Experts of a small language model: 12 layers, 24 experts in each of 11 layers.
Below are experts of layer 4 (counted from 0) of a mixture-of-experts language model. Rows are named router (the router's row for the expert), up (a neuron's input weights, with its number), down (a neuron's output weights, with its number) and show model dimensions 0-79. Each number is 128 + 24 x the weight over its row's rms, rounded and kept within 0 to 255. Numbers have three digits each.
After each expert's rows: a language model's description of what the expert responds to. This comes from a sample of Wikipedia text that the model never trained on.

# expert 5
router:157105127091112147124128101130140138064129095120129111138101065135125109114172157097121126108095161156132142165087133092128105112133100182122160144144155101122157162121113138163133134124142067145139133083111043083131113152149162115148125115
up0:136098128182125154104154189129129146073127101109123114153127117141156149144088130148158121159112138102145116129194115130105146198164114165085126154117142107131117093150171120149099136070127082072112153115110165136129133124114119164106129137
down0:107129119115123101136139137082115137151090155137101123125114150095151122157116062128112139123111147120137134072109097145101118132148141139122122110159122145138132154131126137133146163126114142129137125122131143145120152070167082142131160123
up1:098126111122108141084159157149126122106094104135112138121155051171140164125139144157175157118128131132119110146127147118141100150135099102121142163166114162147088142124117178075126126100129091113185140148121110140172155126155123098157121104
down1:118125118130126185133127154124109109146169123149169138116145137169122131116136146134146177099117119117132101130093101138126120101139118147124147104175117146155155133114162123134102102120113114140130103102138105125160106121148114127145098142
up2:100122130076153135128082117151111160161115153164099081121132123095154171178101120144097072156117115136138135135124106115124117128091135148148108102132114117142145149107130139109095119130135119162131142111119129133137125117155110140131103162
down2:099105122157182142097079114096152089165124132091126147166118157127170173133155099138182104128127136092152168103124073149146132138099140122114138128142150095148163126123127178124153128103126075122151120143125135103151168121174114126170111129
up3:096136121115162084072135189155126121147133109119104125144125141069063132125173179113108153122128162129148136142124211140167128103144148109125158135180121130115096132117109152135152127147146120138105128105110134153139141105155129154096098110
down3:107127135139073097136127170119138128123144140133147104146097116139146132182105155128141116161123137169164169122109128120104161118104163128140146142119163158120188133143124114103135128152116149108142107133125139172175104122108091142137162113
up4:120154095155151127144119146117113157133119139117132112119120146096089145139090106126135135124114137103170101093088144136146161080133138167122176069153148084162141152140144146109149129111094104128107171164165089124101111152166149110128119140
down4:125143161145135114132149168166120153093139114095133101124148133161126113087151125144124073124117140097162117130134123146113143142140119139121130109103143121120102115141153127116137159121103101120124117108113179126087158135164165106146139117
up5:135111133094125104150128108124132154125120107080144151107151135118143119114111078168194139178105126138153142168156134102146127161109113126093127070116133184141104126114117114129173130144135122127103144094142118147105113117106106091155154104
down5:151144099179166124107111101198106050136093099166163106114117130128147142158093117140170094114134104089127147117129138134119131130112104086157124132147093119114106131117147142097070123115172122118107094139110121149117107161106101143163107107
up6:153129108155150112155139101133113113163106146135167112143067120141107129116112164071113132105137060158139125144099111124099142120142120108168094131138096154140087127172122123150149121146120115157138148093072121102135147109154078092101115123
down6:167145147108139123116135119088112104100145131125129069067145113112093115107082114080111139143132175126123125151126126112135176116119146085102122126110136137149088113137134150136152128109134103126109121132115111140108163124150139107137137092
up7:175119122127161143138117131109123142094146150084095127186143115160151115125159093110089118131096126134133095124120130149122100131144147149080141161120100110124179176150077161139142143096134103144146150164172167131115148132147121129139124094
down7:177115136140115114098147101094148177124138097117185121090154159119164092154141118137135154105130108133132153149116113073142088139134113128103170143111140136153141101097118102171162130167114113127058124156165101145119100128121155139122141154
up8:151151117104114139156141119086139145134148136106149122139061128089142151169087134127139118138121134135125104097120137155091119091119099132125177122145066148109141117117117130184122173110096156151079090137124130129122164145165170158114150163
down8:102057130161129066115146092127134109099087103107131143119140133149123123111145098146120105108142158127104144173182114126100120106145108127120109099148128120110087122134126136140153126133149104126144146156094160135099139143122151094152149123
It responds to: Capitalized words in names of institutions, parties and awards, such as United, University, National, State, Academy, plus age.

# expert 22
router:109135076152113128099146124146126102141135092118108145172105134123175120145146121144128118121108077084204130132100144120123134117111105100131118136080124157125167132135140110119096181104149113163107140156131133130128100134092134127105158112
up4:114146081115120120099122119109135164094126073146174115126150090155157129111149124112136129112086083094127079092140112144144114101122102157116127155094167153145118111145102141118152139168127103123121169163134136105141103135120145116161155155
down4:134136099113111171161159139110120117139131134113113074107155131127135172120109129135136122121120077118162104151139114112108156137146090094115118138131102141143129116123101132074126155137073134085113090141114131128135090112117130142103136145
up5:152117114138119084094107143201156103143170135114087119096142132111154150147108086135115129173149115105135122161103145088088151157149098119098113144154089099110130089158117124129160164160112161149127118117163178127145134136113148145116110119
down5:106092187122143153113123090137114153121092157139172068164172120111144109207105139134129133130150134128149173126104154149126077120124158096106129127084125083089121147181134131135120150103140116158178080170134117172124157148120101150109105111
up6:155118128115168128117132105126121151176105115122106107161161077149116133132113117150103115118109109126118176128130145155138116108113135129117178100112109095100084137153179132108142110151148132105093136114140116112138108135103157159141098154
down6:093127072117189147160090098136098143082119138148103125118144087157155130134112125132115160128156126148147127175174133116134132150112136118125110144130106121084147143112157119132129153091134127161129108148125109148114111109149161162123150126
up7:144122101161089143143177130156143160129121180095114111174095134196165111109116090093177144126085132136144148123149144156108133154127091143136114142122141119114136113125122141170087149198179087117098094149127149117111146097113150168095117148
down7:140146160155131128166153132093105154148131127129127111162131110145095105082122133113169155122143077164103144154120119118157132178160104109103174104122101141132162102115145135171095122124140157090093101138109163140108125148099166123096150133
up8:096117130107144147144124132099146146104091157127135127105148133120118145174107146112138124121150122132125118105161148148113110121112116142150089138119119121160166084103146117110114137113129107168101113156151102118187104160160151169109137124
down8:132133064166155147127143133100139127142131107110130119099157132135116099179135105114090126135082130137142112098137128145122152098106164124080103107170154151140123179133073123159077102158120122087097125153153117141119103141140091087150159144
up9:068158136166104128150116121084112048107157125091148139111128112112140139144106129136110125125117131139136121104137090113119130118109130135171117158120127139119129147144119148116113096138096085121119162165132115141116097129114168147167181131
down9:113147124145141100119111135081099142103147090134089175170138095186132143094111126121130133123135145150137132168140097110148115055120111109142112160100101131105086131133150128113114137133152156141131143118096078145078098093121115133109140094
up10:101112155151174100066138152134125128121123106150111144142148142169131127101144104148160140169128136124059089094148138125095136135121145117100133129185128128116105138148089137146133130135131129134099116150127175111140129133108093104117142106
down10:122152115103132132150134104119106110145073182141154131109150124135084064154095161136106114110145115139158168125093167147064112125097134079077095153182090141130121073167100120126148141079147143119116099144108093106118154144097138103087126110
up11:157160090109193145097143132182123109122132160097154138119142115150102109153125165119190106136155122096085113115130150128102121126137140149152138129166146080126108158120101106163122126111093142113095165119109099123135122117122123117172119111
down11:164167107121165135094139114158092169107074097142114115128134131157130144083118103152106145109141146088116134122108131138135141111150111120171137100177083107144132135116119110118102150133123101128167094161118140147133180125096175153130077094
up12:119151130107137110086139133101158141140147106153145095142145126120114150174129136185115149096114149142143116120084124147134121092120161095165134105150141127159098134173139122136112133110151153100100168099139111149147092125132123169107125119
down12:143149146101128104112102131114069104125116121149138115141113130137054149137135113122142100124136133126147085113138162146117112164129135142118113080129175090113101095118110114143120085098140136152154138092137137138129151137138129080160153154
It responds to: Short inner or final word pieces unattached to spaces, like f-ing-ers, chess moves, foreign words, and commas or periods in numbers.

# expert 23
router:139151115103102120147111130129113139137124130128125137085150148117106114132135103149116120109152131116113158145107101112086092082194111102149104149119146165163102149182156129128115129105113147113096109076150161156155103088131153147152122125
up4:150135151111114156111101166153160140083121117147103137147112143118141123127162121120087135117174113099160174116128170122122140152141154146143093148137118119133137139165135119140151130137128125081118125136131120115167087076130116120163145108
down4:141094131131094131094124130109117129134107095152120149195116163139135095111126170125102153116161126137139166139118146109155105150112135109136165168130079131150112113108111079075120168121104110150172146131150153124112122111125115112122129126
up5:120139123107131129149138130146185104088122122055119136130156164126124112124133139140171111114142121084127103132138172150138144140117099157108112161147096123166082130158118151137155146129164090117092109145120165154176110131078169142133125135
down5:122120155076091141125099132171090156152103157097149135143131154128115129178157177151143123185142143141089149121099147127104099142141116129101139151117143090122143133124103126100155143152093148155138115083111164112106116137089138108130138150
up6:134148137121101158121135104153148112113146123161145136104133121137125144134133113137140143076141108113131137148144139117116110148171137107110111132121146115158152122134150162072148112110100144109131148113120162119145103124174124109134159144
down6:158146144102147103099123164145111129127130158120089172140127155096139108119131097101124136096137171126127130117123178152128105128130127110160128139139098146132126092139129124145099104106132116159170154119144145133184094067182170166141148123
up7:128151108115120134092172198106160103144116125115134126070088107165097155167099106154107123123127148110124073098093135128100161131168136117151154157098153122119108120110138170110102107128119135146132120105112141118138101143102166174093179152
down7:170117114107129093115149141116130139157138073099114072147139077176086126124182154115148084154121097124067132133138153145148172133141137179152157174143133167124150115155153157185134146132099116167137085169081097132106172089122115169124165128
up8:139127125132151128130096169134146148126109088149132103078108110100105151121139140104128162100146088152161125129181117158101091137114139105132148124177111129097101137176090138081114110097121156158124154142108148146133098139125110118089111137
down8:185115115135096137096140121111173107139107093119092144100098113079119113124122092090167157126128107124096140141143127182109131116124172139133121116139089129165127145089111106111122140103113102170107174089155148134107103116155138100119123135
up9:119135148119160089165145139162090139135168121159143121155172110111176117104163144128162148139165134113160096102139101135129174118157149147110104182155133104123089104129083147157135117119135109098063133103159104111159074137152141098116122135
down9:144101148116132103111127116131130150124136127130143172133094170127143110132105107133122146129140163131136130153116116109098110134110131138113094114160154146121168115092119141150132103106124122130123128159164079131117101110151145146148133107
up10:133128121114088146124130109151132109120125158157132166149136092137122109158128132157132123116154119123136086123141128130100122118155155160143151137097146124138113147157121120086134139131184119130155127108109155160117162100105147142095127135
down10:149130133120109123124159126105121137124099140121143122140114127139111125133114177138150120113150134118139114119146106114116124121139132098142122128108125135130097099124124153122165126094144109174108147135123148115141139095097190146155153101
up11:152096105118137151155099146144116109169133078144125136148113164133134128128122075113109123122126090123182134153109110126108075150108146126135127142128126155134166130126098144146132149133110157162174139136148154141134119115115179111161124111
down11:106112108103093127126150153137104161123114100134122149137154105135131149098135103106138166134120150151156096122096109147112106111163136072159096147162129145151163128165063171148114147086150154124124137161127085158132105099126134141138139101
up12:134102122144140154158116112123119106104126161150180128161177131107141072113137130138093155145100089117153157132116086139129112119111155094139154136100152114101113133127121095136148104156158138124149114099096157110121087137140135135164109145
down12:123147125155123142120181099157094117169119140086095137123132086163083165138133140122146161143144118139126117121138138098123108154169114158185108149158123118120119121187141158147126124110144120097135076088092124191118107126134121144093144094
It responds to: First three digits of years after in, on, or a date, such as 201, 202, 199, 186.

# expert 21
router:100126109146110117124216108142102162115122136150109143120187158069128124150165098125134116142098119089172112143173115151109075098149126143135112106136106147130175154158091123105118131137118140135077121130155102163115104129131112110131115120
up4:101177100100127124150132124143125118159121114135133103135140124123128124098128086139168131094104160120125106106101164086135147134089165105095142105122137135129108157106141108109138134181160140127115162134136083122108142151139125143129129094
down4:153157130086095128106127120147133112155107090118153139109128090136145152133135085096115136120141144159121067163114141149121104069128124112126141097126150166127151135150154131104107138162102133138141139117162127136133101165132115121106114133
up5:139124146123127125067142103098143105122132148091176113140119104099102176078124114113137169099119103122140126088137114172111103129108119098107128170158126113155118118149133178128139078124095157136128131166136207146122184064090123136166112140
down5:124090151102119122134094175067158113123156138175152072125119095135116121133137152145161125159108119137134130156113119128106098146145120145122181139147137124134131089110115085088140124162142144131125135160097130135105126124133129087147149110
up6:129122131111124147104125138148161122121133142123132129129148137167116092124140127107115159148106113104159071105153125114157155105069144140100099106112148162140153152140099077120120119161120103133102104107163135151145137110136142138144154152
down6:141142125157126101090154146074138120102109167125165136116134106127152167120121121157169170120159117167144167183112114111134133126139130138077123128095182151138167135106124098167092126130154121133108071120128084122130146171128086103120107145
up7:123164110144148119127098103136131120191115155120105124146178140156127124095096127146112123177094098141135127118133124127134157122088102150123115109095107141135144150149115082133130130099108159119104150150127150144149151115129135092133135098
down7:186144138101098110094103134121108155133182119133139125112144129125120111161161157082132087108131134165143125126157118171139097152147153119157090115151188108110106083136164129128119139137150119113104097108134160128087111124146153110148118101
up8:131164152086106123111134133126125136092179114150089136107106119119145111118100092135190082172113153131135152101121132114117086141107128166168108112151098149121156162148154151167120143128089094104110107144129118133103129147161115152124131138
down8:110099124127115155116109109113155133116114162137110140101085187115146171145126128149143124111140139146145089125116159174120139157163149100107173133118121169127120110106160096127133157132140132144109155102118128153092137118145110120165137128
up9:171152166110143096093093152151129126147152168176126169154108141140127150124128124096147131162161121148087136133125135143113109184079091102060123143063075142135165114069150139139137075129112138128121124163138091125103124131142083131122149126
down9:141104098139123162131116125090129066114102097117116142136108115125065170115118157118137128134137117143092136130102105094111136134145170126134108133122108125084153142151122142124086124102126146153136073113187153094127150146154101128148147134
up10:141147127162110155136168114120099141119112120105126141163137133140178119120176089084113152095155127150145111160129139119160117163162090089115125113075121098076161120145138169126139151111176125129125143071163097150093167142111120133125109155
down10:109137158133069140091130093143134180165145118104126123104090117121120097145112124108157129120074153105096105193143119128099126142110138121157088142148158117132116118112163131124145138143113088122094125141143152102180068162142150136130087085
up11:127134108074155138112114094131114178121136106163159113131132123181119088140184111183114110160108098108107126124117154130156109135097133146117144135141148122142149137142102130090107118132131145090139064124145154124132111193134139098116153119
down11:114148104129170127118107121102155130097138110143175113106164127116166094128141133082107131116133120170138126120120104109107132153173116087182124135090147163132143124140171083119125138117140103066093129169162143148143135109136117162126160098
up12:130119157151149145114136113075135122121073114159150105152114136128110146127106166135109146114077103126143151112097148144143090138109101115189113128159133112136161107143157117129133152135137122116128160146137058116106137139128107127121117115
down12:140154130150101128085098109131147085140133123105178118127142122106102133152150128111113133157140144149081122133140137150158120156142118117166133130122148132151180123137121129178161151132115115118110163140111107112144093113104119133140127159
It responds to: Lone capital letters in acronyms and the final digits of years or numbers, such as M in MRC, 0 in 1990s.

# expert 3
router:117182083089133116130138094141159133075138162087113120154159121117127152108100153120136126142126099092119128104127119154114149144125146081160134083134137154116130111148133125153099125106170121114132093106124152118115093127117127120116144159
up0:120115170151149127164145082131148120116127148143146105155108093114084183138112153122145147170136096154161150126116171127077144149155139111157147106102089117132150137125143061122122114137138149169096100085105073117138149093152155113122108154
down0:099185125145165074120135169094123132127116141083128113138180122123134099107104129153115137119124087125140123104108143133102119103133118087093109157118191125110094096109149113152144084093132085164087080116164133119093094149145115137144133143
up1:126179147126139093126122163089118146122133131117135103118094079129117149058069153156120135137126115156170104088095105133128100165143139108114082100099063137109140095190120145121124150096177147117109095163157132097158172147129113107136135131
down1:147121131126106114134136153125104090149188111108148107108130151133118141140125128113154149147145142112097126164161098144103089141175149151128104128113139119105139109169100123161151130102160135101169118136112138123147137128138137146126144097
up2:109203134099158106120104101124113156125125123098131147126122135108124122132165159116096129135104148104142075133080079093155130142121142126181094129075097136086114130103101129119143137178155141118114145088132130135077125100082132111124160130
down2:123121138145147144153153130118152134157121137106122140141128154177170112156079125104148129125113112077130167103137117130148118121161162175107112142147165106122159148170111119130090144127068128136127173155097060132117167125153157114141154117
up3:111135149111158087112110182183191145169138124098172061103062092110139119092126161107136135126121126097117127157170121162114110127076101144139141144127085118114109114122110103166116141157145110134136084135151120114136156138165118093073116088
down3:112140132113066109102136138125119094116132171124132093133106107110116158116152128135131157152150142124104172162136118145078130126144149129139134106075158183128169122147124102137132135143138155142116105142107129100136110087146103138133134146
up4:106099129174111090112153145149144138082145098092107121127143117126141115116097122105163127125152108137127122111089119122133127138120165139057136124150126105181138139107139092108100115127156145109148109136134090106100082098144147153113121104
down4:145159119116112147117101124105144109145090147162130141120122129151133188119154172127115156128152165158124128119107135128140161136092119133125127113112112101123136083100108130120107125111132081112118116139102140161149141125146126126143124109
up5:093147095122098141166118096150123146120149132176155116150134126112110156131140127149165138129114138149104147108137131104097151162101143154147139152124107130118137099133173084132126128110115112153122092153118117121158145151119105136128140156
down5:118134107122150168165118151127126095125143148129134118108098184122150153166154137115142124134125140168105109111171104182123101098134095105140147127130160145135114179174117170129130118129101132163145136118087103118138077102147103128099134099
up6:110167134086143068131126103101136142135149135118137094145122107123121129163129124112128112132114128146043118152091162133093123142111137167147171139161115154117102110161176116160167089110140141174145130151165086137150125119126156168169134096
down6:150107150145106126146161183132099120165142130129087107123116108120129108153118138169147100139134168103123125151172142122131136145131139148183121143130141183140127103119121145137168143086145091136121169119146130113128171131133122133125109118
up7:110115162091091099152130149107183162114076140181140162149101173149153135148097126124115082159104154135145124146116179137102135201115119110099104117154152124124120115147117163155089106158122131133139122115137141160139113105135104116164132119
down7:134090115092150138090125098115125092165139145113117108129137121148178164159099157116155139120130078087150140155191151120142146127120109089102106166120170119144156132128087135131146144124134180126114113144099166088169120144103099142143147110
up8:177112105111118161117078125090142107109182119085129142143107151108116145126084103134110112135119116137158141134087148139145149109083165149112155154108144146109126118142127103128140125147104128158133134146135102126158103133090174110097081168
down8:118118108115130139082130139120127100136154137137125125151108162093107113169154113119174115154096093121076095117121120111155172106137157111156140128155163117135108138086159152150152145198074153097139112141139157155149105127117170105162103135
It responds to: Whole numbers, decimal parts, pipes and line breaks inside statistics tables and counts, such as 28, eight, 10,036.

# expert 14
router:100098087098111130143120126097180121097125096099162175092146128124145128140100127135168149115139120129136128160160137117107114127155133096124144138130142130132128180071143130119113135086125139102107134113142120153112138156113141115122097161
up0:104114178140120114116140146149164101141106157100134167094122176125128168118134132144103112082103102114119116078127088114151144112132135064147149085117163154150130113140112098105103092097152114172129131116118135169121109126143095118146115136
down0:145132120141153129123121127144119165111160102122148120091142083148077127135099135117112142134127102126106087108147158150087131119108152112149145098134110129145126159195120140138114149106134117132107133124158176115095178136121118143072127142
up1:072129098149059140147140169124157143167152151107189124088111157163084078114112130090110137105121148088104102121105124121132116135124078150109137157107114165132118083142157142143172118089116103140136124133111151130109136123084148103129136135
down1:145116093107162127150098129130143150094111110148170076137098176140108172112161149136124152153122124122136077115128105099151096109140167152128108128095103103131132079155107181132164140131101121153173150129095135125137132105170120131139105136
up2:119136162122176148171151106122087103109098103100126152089118156133116140109141154145165128112164106138112095147159154105117119092110116110066095138153081091145129122096150142104161109111137125102112116160146135118161103140102117111166131102
down2:133174127163096115094124138061103181132105143093124119144111130099145112146125096109118071089078121158111149172131124115141153087150140108106172101087128112106107196150127166121110140117166102128135117104162187106142104140103162093129135147
up3:132147095163125119132159108089120139158118112167107171136102120142134136112099096167127132139107114151157123128117114110135114151109129095100164115103118083146147163131165134137137152122123100125128159111150140139136073150152145117153134164
down3:121126090126144104081102143150126064138135132136119148139143148146083137110075119105113112156147148145165161172123082121135131120126136187132087142128108145145189128161171128150114094165122146174109159130159155161159122126130121161124138132
up4:139135078127133112122085061177115103136117137142132128110110096106125157144141073137166133122137175163119140147121108148117127146089138131135096176144101178130111144136116118111143107125151114136095157116149097111060126140143089165136111093
down4:149117137139133117159116115150096122091177118156144134116112141117176083131116136185101194157122106137111103088133114119180170162129136116134114112171110106094138168138160119122095153144083130114142112124109138162121130131132165148112126149
up5:122145133128129112131151116101147131111143117158138126138115170122124139099110110111198100160087131133110160110107136122135122132151113124156118151121165092113144127102094121116140098167124143123105137134145127129119098170136128119131108166
down5:094123153127134152156110135129158105151134118184112094137104119106112107107150132167154098131121129135130143091151152156145110113175123142121164105125127147119127106140156131135101129151132101126167156108120167130139136138146114144136152139
up6:100106089082134138148086102134141138116186111162134135140128098109131135111121142150108142125081121141136089103139090155103178131146083128123094126162144140105083146126112129128132164104137132101110163110178139096140134118154117144155169083
down6:111165134125110114115142138100070127137096121094139146100121137118087112103117074160149130148150089140127125124146172132138151157133157114128135196080149141123106140155132132100138117133153117141127131144125167110113163116098137105111118092
up7:081103118076139102134098143158197157117117150090174114080120127098150133151127135164106151115166123144113094118139144137129100143101114147156116137143118098123122132124091103121119102088165116158154110167173157100125084145113144102140140136
down7:089196048123149135198119120161125149147168158078154089121125173140121152123173124139105155130084129172103135136171104159110164114115133130100100107170141125111126136149102118122147107109097132095100147120123143128154129128126117115117095127
up8:131109099102108120155122140101106110104165069092138149127115104142162151080160120136152168115113096136097110125129142142104148117185152129131122125096149120129170135122159148133158139111111134136175155111112116143162098146122142120113138131
down8:102104140149130132121089137112142098113110161117161118110107111142122093120148130134142128109132118065115131140085142097144132071138162091160105184118125126136111110148118122106097109131113157127102137131188120115163120173137102115087118147
It responds to: Section heading markers and infobox field labels or parentheses, such as ==, Career highlights, Population, Position(s), Born.

# expert 4
router:156094145120152168111131123139120080094114162121117094133130105106104140120106115151125124148130198136105121078147110167079132106134119178132121128120155159153158101084138105155123139106135124134111092121156148127111119145144103111114124161
up0:088059094119141123096187070097140156151084129154134103123081136146121138093120175171137125138128159146152118167124121147114119176134139098162135132121126110100095142138176127135111139121112140095140106132147106134125143140118179124124103159
down0:075155144140116126158087152132142135091119149109117128078141135107150137118085128171130180128138096106108108110154139168127133145110135123102153110107137152174173118102109101120113120121144121168146149125110191138143091115092112145136123159
up1:120107126124159112132156109112109104134103129147129127107168101124114146102157128141061110152150103133128096100158098110100093137139137131139080118171142126129141153148134136131157104109115089132133108142158122119115108124139161092144078125
down1:112105137135103125109112149137158117125118089139119092114119131121113078137131128128158164075095154113152155171117139162118120135127147137145102105117112114109088156153130103089116150141143123153130125128126127108125177152128113176124117150
up2:160108147145131119155106142103167100152152135147117119140122061112151142096103126158070155092158173163128131157158137121108156142152124149141111148118130105127158098128135093093136116154137117084124115118164115081172101105142114108155148139
down2:111128137160145127115137144148087137089102106097124148122175120120142140172147120139123127138145107128124143106086167101108136133075096145134151113128102120092116111182172134145125117098142167124122142091137110124131083152127098140119105149
up3:138138141114117130125188137129152108110122117156132119130120095091062144164131120067146149066113094126104115101147076106091092102111128117137200152100124088127114125154117156119106138127111114076128156160140137127113138129103168161107137130
down3:083111138141146154117080106138097101131110115170151134111134106123091124141176109130146153138136103095114107149134125127102154129123141128155106112144153106135138146138132113121107105125128195141084181093176105134157111106110107136118126137
up4:152124101096119160102093129140168119135128098078107138134176118126079152148110140114105126145117133140165130133092150160097135111101156147110154106104164152119147145140058115162150130131177125138134130127141106120144147142094083157080187142
down4:117162150099134137135139117148129161126133101149167152153096111120117108109102046106146136137133165131141168128114108111112103082110129127154129135182125126131107120161108143107133121151112144127139168111155165161127130144139103191097158143
up5:104131084105160152117167117122124110182156135104099144136121134142112122136140124138155122107144086121160143101122147174145108106136109157125162109115145091114115132148086121162141092135123116123174104101119144138146157119117099113071170106
down5:164121135126106139133114119120118150116122170124165122128098153145133141137083125120112075134118109113084117113122072150120141158139152113141107159057155130085141136090108092154092137197117103093117119131124144121110123050140108087155108106
up6:136105126137144121145175144077137119112139148074133092099112157141135138145145119111151104135108121104163127121071125134160136147137130100088146142076110155185145092114132109169098131084152149109148126122106134146111109130087171123127102129
down6:133106132085145107175116124151115151121122136144107105142151176143154147095151111141139115114079112149106115088132149107108125135163121129139126077098132160163164096106137096146094135120094148146162078100130100112145141126151118166127122167
up7:114123153084113130148147132142157135135142107125073124111123101153113153105109137142076107149084135117090165133160160138139120115138124188103116106148124095095157142103110121113132154111145112153143087132118144151140133116090087159145116137
down7:156136096166112074152117170120089159136120122156164118134145123114120101115131154083114118099154109140147105106123133132133150109124137049138110113123191135093127142124103097114098129116127153095122125129134135155138115146170153152109126130
up8:132137091070112135109106178141156145157145106129111137141119095119114118130148109148102188143086138116103142097145106138132117139146102159149096073135128130138176145127111097138178120110142115125104110120107113121156145136170135133144120147
down8:130080100154165126121129163168171140127100144160150137087107135116133125117157132107164104174184149181144114133159130098144110081120119134162111150190102109082140143117155145130139154175151110138137147145171125161139097159097139120097121130
It responds to: Articles, possessives and pronouns starting a noun phrase or clause, such as the, The, his, that, which, plus quotes opening after that.

# expert 17
router:136157151111148089170102088112163090121134102142162152113148122166117132133117143104114095127126151161095119109130145117149133122106138105166132168126157080105145136085137166102162118132174093113178112138122072108103122110095111150096074149
up0:110142148138126139163106132112086117110121114145185159156131102102093138147191098139115117139171135170148094141164122108103116138149148097091106133148114119108146144171143112154095082121153150174107161131140143140122162076121134148120142115
down0:120098106110147099119101105122119144136127133156143172112129119110133108141090127140110090131086153133113147125104120115135082167171121103155119167145121121126095139100165108145140114129134079138102119115153115115117134156107136131154151089
up1:115104143135126106114097120102113116135118110133128095114117123157116095120133095136115138109123127134168116116115142124106119088105116144155114128189107101108118117118173096153184110166189088083146112098154117100148091176148122121126166108
down1:137132093115125135107122178051110108135115154153137138149139147153132135100117108114172132108119102123132095102132110119110126092133083109134082102092122153139120103133135146104140100140112127150137116135115152151138129143107125152100133141
up2:166170170166169163155093142140139099119139112153157154140111149148118148132109107147115107165126122137119097156095171124116123165101154125090151111115107102135145140126147127114139149137137141138180099149108127117110118111090101130160085174
down2:154132117105145141100127135111104094101120153115158152158106131130147161113176175133102120157153142095137134124116129123114147157111128150117114144138174146115126099134149141119178116124120110155072123148093128114132125181147112135097142111
up3:117127113146124104143151162129141113152117126154110090139117120145115112122157115099074115107127145135100133157123149122138148194127102170133109097141135142122155117149072157113137115153115136082109116115132137151135113158137117135130104141
down3:095174122084096106168106127128174152142136104089152117139112109136116107132120107077145123137147115120118146159112142125076132094147143161149139118150132124137103174189103104092107109120126144118126152153138085102138108107131155126140142131
up4:066173125181157126162130167091145096134154165154137134123129134140103175119108117140122101128123116157125128107086133076131154116112102116097115126135079151152112130175127101186160118121096079116120161131127075112120125117154145152119143122
down4:140110133086115125096080076112152105067091109146128108119155109186110149150135151101103146102110110139120096103146132119151154124129150108125130102173092128118082108092124095134124081104122117114135129105118157204139103083133147161162119159
up5:144092139133087124133133153137108149110089153105158116120094134102114157108173150126120106161107122151146156156122142120108133128143159155121108135065111123089081169127163137133106082182145143103100111096132131068164108109114165144114146159
down5:132121146115112102132129129115162154151123087120147092131165133117116116130153162101125104087144135099088104113170115083160156111117149121137155163172082125110123130140152133150137122158117113121149136117140130104137171138137136100130084107
up6:139105099113133138133147133058101137146100138134131099096113105134151102189095137084098103136153096124130161126099108144088102134152161120148144115149181160125128123147147156147136094093156138159120116149151155101114130100134096180108090127
down6:155124119132167117137110085134133108119111128138102107156132103120113060134144160119154107144132105086148138093135123150097128123108141167124065067101148111157086139062163120142154135158108091152098113140150105166155159169153174112103091131
up7:134143127151116133153096141131145138119137079171125140138152153173105136113158152149096107149120114128134152122139119102142153131174115080134141147121108122097108126134138130109113150142164138074132077126145140160090142128130112137159102115
down7:104156162121152144105169087139103119124116157114133160118170141092144097185124146101123122127074136143162129112137113147158153148113122149127133150102116098125144117140167126157169112143125143139128148144157138078134135152137107152118192095
up8:110092169128170117133151123077105135142102156120117118096146143121110136122129199115142131145141143102118124079173095125136090089140088128160137140124141075153148097145105127127106095130163124119184162113156117153180110122151116106116133150
down8:124126109162177133124128131104098150134098147137135177104095108132158132115131092143080113146139123137111135136146110106139111103131159105139117118091126152114145104134093128130100146125161115111121069108138105139149125124129130159106121132
It responds to: Word-final suffixes and common nouns after articles, such as ation, ing, ers, time, film, team, before of or and.